Weights of a small mixture-of-experts language model, trained from scratch on English Wikipedia: 14 layers, a variant of Adam for the experts.
Below are experts of layer 11 (counted from 0) of a mixture-of-experts language model. Rows are named router (the router's row for the expert), gate (a neuron's input weights, with its number), up (a neuron's input weights, with its number), down (a neuron's output weights, with its number) and show model dimensions 0-127. Each number is 500 + 40 x the weight over its row's rms, rounded and kept within 0 to 999. Numbers have three digits each.
Before each expert's rows: "mostly gets" lists some tokens that are sent to it at least half of the time. This comes from a sample of Wikipedia text that the model never trained on.

# expert 7
mostly gets: " Candidate", " Votes", " Preced", "See", "Career", " Succeed"
router:492503453537545465502516501453559529464532418532506505483469502494517575440452489507544456464426546549498441442512482487516544562537504540515603543494504477489493498453497557486539477530571525545529527491473557537564506534503477561542455400478475509508473519504457437518497473491493452570510602488495480476493531545488453465530452561514502507526517490566467490473495540465535495493497
gate0:452548464497510536537510543457575534566456552516536553476530442494475527433543433561510532462539507407460499524473477512469465543496484488514583499478475458476522543454494536537525468545468541558457538475450488471501552474572487443425444463471504476512526510545565471544455513553486480473513479454503461520506535479487532498481502553449541457506511464558517519534526458473512477498521
up0:516463448508490590552483500477565558563537595527505581484539432504468558432538490464481492533545561452486565533486508540473432466569531470439517511502468527552483515486542523502501414523502527535520567459520501499507579498569452517497514458425471519545472485510470469528498521520493472493493552524495492507457543514502476538499517524529468423478548507510556477502510478523488527518487
down0:525496562507522551503506507491578477460536435499492551470467534465434510550523511475481474555479526522462467521530371515544461473488487522485385471523511493569516493499528553500465495539451458497509564470461512435410473440524547484479536531423483474539528573500478520484505519446528480422460484454530484541544445463532476506497466516552469522450493510441450506565460539509489619506411

# expert 2
mostly gets: " Smith", " United", "well", " Thomas", " Johnson", " Singh"
router:609482486515574459594513504460515519462497462469549502500443541507523583505521408498515486506487451559439424533507515481474447495513528555585588488459518494446518582493549566544513504471422490522512517517556499472508463476493562517476461499465463476461489467561536474489489499470522424531484448432538530501509498453471549492502406513496498506457479490587474504468534470536485536516514
gate10:533494465493539559503527557483499560464606451545380558504513514476485443501484509567503484490464499534577507457518499504484489505520571497496481487416521435432611531459514461479499464506446437494478482466515476467492510522498444487507521518547464497567491479455527488470445507423408496492492517546521501522487564491512493498494555503551443560447556421469478446480515469495488467465411
up10:515552497526488489563528456473449515455454533549485493496490503545441462455464564485453548475533573485503561479485510452480484491465512522531463499514541493475439559497473598526507492464579513486536462553460525467512463501472438471486543474547479555493411493496584507463518518481493512407532507516559481495424470494442530424461614422469551517460475544570406468525470539551474502551513
down10:442564564433472522539584438457507463512525513540537454440487525566469491493449514506545540538477488481508510522508503497569456484417548489544587533484483509542498553459474549478526589498545503501505474463545511557556396434560513429508510518518525514484455463516473555491499512503514453490554493485502429496516546512501558491451469495498495474489504501509506471506485539492471476487529

# expert 5
mostly gets: " L", " P", " E", " G", " W", " R"
router:516521584532488575481505537573467524489464553520454485525499446488552524497576506463521466573476504376509432537478463570469450540557497387494516513518498443466579495545474478440456542466471522478544508462506429528478444524523553433526475545519443445532523496503456539544510474490496500510548518464484557590495525455517573489472486497499512588520470543487458509508550578435539440554493
gate0:505482546509435518462528520575469494453491571539510493515450514519468468514568472485471502436498539510461472421477471550457528517491518489517533548451534465554495493549593502506505502507509462486467492499582535404487445506477445517545536423502506513539562504619516592603517517532536449543546510453510572486461504470527461485512527556530527526600544486458465475510537461545480537521480
up0:479465551473438432463506480501475431557491509498483504540480565548470553482435512503476581503474497473479480473522466534518484543527565455505481446528463462549570443517459535508463451459543507488559500467483509523453487514492499449490535472518486581564541493452551535510478465537513544560527518512521459494466534511516521493532514543486514499503539546546586514403525529562504456461516
down0:526524522482496504534462502483512512526542560526499485474529608468453491491528471416479563391513530614448520443529480478526500542515488484480488519491482432451472547519543560512527513490585451556441504525509463525523430512473479479499535442451508488586580457495532567476500433492429474438541517490508495562525481566452485448542522502496557525503488538526529489533474513550499460515539

# expert 0
mostly gets: " well", " (0)", " Coordinates", " north", " sq", " kW"
router:471494454482489462544484473518525490518479521501518500466559524463517524514543506484522517555557446510496529400520460531529496500470480520515560533487466537459522491454505473471517458452526532555531534483461543550482559527471382522513546552523571540484494500511494514468506590503530480425484533434525502407559467552452520592563543490515491419511518487511590507513546418543432479566540
gate21:467489489443531478533517457530453542583545490501463469470458517513447474516533460495433542424473512509533487455530455461441502522476394513461497548512411534470500488525447456487472488474542507537495450470545442482438486496494418499397511476523477494458506537518518585456572487498473527543480409508571535487534475485479516419449424507540484519540478483516445486502491529496511504426492
up21:485508496500520478542458464504484455475474460526501488471380503477561441465479489491473485491532526496567535524476537522518560499530481462543471512475502523494406488507510485563580531522505517480526548470472510471422525451515513499465507449482497500459482576526542556531504475542472555520517439525495433465509494498441507479544485515552477558400523456491549539494475442507474480513471
down21:508520461456509450475504496518468456563449510454560475557477567496496455486490557570513464475524540478531516456474582487522519453512552568494528462548518495520441464518527575473535548498507503560514503611475554479555502434442462475510525525573528419468484560452522522443509537449570522512404508485516546445495487483524467563606561522542511510490493524544498507483524495467485602511423

# expert 1
mostly gets: " his", " the", " an", " same", " one", " first"
router:453507549498506522457405507532494533538481580528487517464545555463408447509421510516480536510432505577518583486517535443546568499547445484522448519506497454506514419536562562538521484507509464420491407497534427421452485404538491521479466527493499501467507526508614454494555435572462507521531484464482480539462543472488460480510545454564454468556487483452450464514509487440537455479411
gate0:445487500523471506429498459431460457509443459504462517483497453551491513555450461520409478546389528542522494554492585521469542515509497481441431473486569544525498494491528542506514509518498498463504499509453500497461511498552585444478466450490517579481531540450510569529517514489531489543460424583540506509509534529566411499507476477476484537526477502530500510527419475531479521535502
up0:471628522484493516579548525427488530537484482511531481489545523568540518545462505522491411511460536487469481466532508479541520516521531486461482512535455448508513452551543558580522527496495493440454539536508507577439481562526403515518486524549524548511468545497428535497510555434619524453525509466466508545551491503578444470525504457516526607453499519514458476473475492412510489486504
down0:491503543485477547539465451498526507556495511529500549570469533474563466424535575480532477466535468545511488458515443512476457452466458469546403530495538516454493542507554425524475478495530526477460493444462424446525506461461500469425558599554486523508581482388550471511518513522425609546454413478573513581532525523560517525541503509460556582502495447478626546529519512501475456473435

# expert 4
mostly gets: " day", " age", " members", " months", " games", " students"
router:473493476540456472450501484475492497441451469501494524580501535555518479456472582526489489532536472466484529514479441431476445497511537503514443494465531573538489400414500541512490517536530547437452455560532530427549553471496513473502477464503511510459476440505581491478451523496510578533386503561458470466469489532541481448469501459418584535518471508487585511526513481523480553469516
gate21:519486502468510443457584454471497502472475528491495535525489527450598488553492551475477485497502505561445470513616513483558532462495447537496455414473458554530531563576406530539494495442495510485502543432527510447591495410495484526572505528525480515538430492398525502500414549467551543498434468494502530501439476486468490501493457417450518545484527533591574529472489436532461530473577
up21:507473427487446527540442481526465447579446462467463525487535535525500469491508502509510461509530425454438477476461562460456510572530526484506537479460494462454451558430476491510477485464493574468550433527470507507455510579439517517483530466440571482410485488497474517463449541483496514479494496414516470529531524439509482546470526450521443472543522505437498517385485494515404522487490
down21:432396472436468494611436498487527525533471499490552505480517531514355540527513470460511557508505622513536528493471463550508557449471570496504430556442547461485524487494458495495484570505545459483509501506554504492527465517503485507422484512518524473517538544540562455525588483567528511512531494515465470472515471530499544605470497492500439496468523412532485500494488566482578511481455

# expert 6
mostly gets: " on", " to", " of", " would", " off", " along"
router:525504453422554530544506471468468416511490455464483481519511469549509501536475537504436495468556496632506496555536532490501575485454493581440466495527512496552399491526480473503541513453490435486480457541450529518463497531492515531416511501490503524522525486521450452493513513507472511466599531502435525522454463504521460500452542535506509473461481517463473498533438476473513519441462
gate10:468542537534588518465535524578479539419510511519511521404531559581531506571466484525488482472560465543594427440525437535557536467452522466533465592524557508518540488543556499473511452492438501485489510440506503476513487472467516477466564450509496567518531494506520526478499519528487549488474503414448477405456527507478491468482496493474501443477531468521470418467476564515426490532527
up10:542553474547528539528531514532513513474516505513540546521503525523455525494512509508444458482492478511499433490544505428509523454500480487511478498523458528495511474533437463503515446478540503535498431488539505532488426422469507522477570498454523582466460498439536470444510548527464540543524538536522607496502462415492443556495542476489471481508516492524496539622501529436436442506534
down10:534457504467382507490473508516505510509459454545517521483558464449504479468455524525531477500490496506496526525489441529445482422522522447541444466553496578447527535376533523503550458435442520503453570553498534471455445422528541499556488498488544519502435525441532555469493511553468537476521456531500459449510591447560511534473493454497450514549512509524539442517485505516466490493453

# expert 3
mostly gets: "==", "===", " ==", "====", " ===", " such"
router:505531520419447531456527485492515518529553529509456516500443437502467431504524489526508583456533525556580604448456571489493521442389516539485442436523510501531485548535503446518502432506457434566480547464511480528531481485480566491492537438525555460559485506400552609513471512482505540439442458603643458545487442516548492481489514489483462511475582526427506509474480526559451537450552
gate21:519531507501554514492557534512494555547532497447549441517520518506552470508513427426488485538417461486424407447407471523523558551463552557473531498472568484490495519540513589537463465487557521549499463496516558502521565424485458509557460505377466446515467483498499523583550515501553453532472520526529496469509554554514524453513506536535485474516546488477498531469545543559508520491582
up21:541454482461552428485518502534410578495520477509472528473545524498469448527450515474556535572493431482565537487459554539567442444445543529534485503524537514466476499517426461561532532502521527506498519501500471495475552528460500587462546461490506408534516530469491580508476532492483495508485528419470460562552488461515534494540553502524487546428510497524456559429422469508442453548477
down21:471537466511516541489478492485488455499511517502555478491401488487495469487446497571541499477468514475610467481472545478454538482503504565499370398554532459468464590538494486482425487535543470517537477534471478453460500527512510513471510415517547559508460507417516507494525526543464483465562498478424499494546557491513487491489521518528470573555457453496495558503493572470508495477467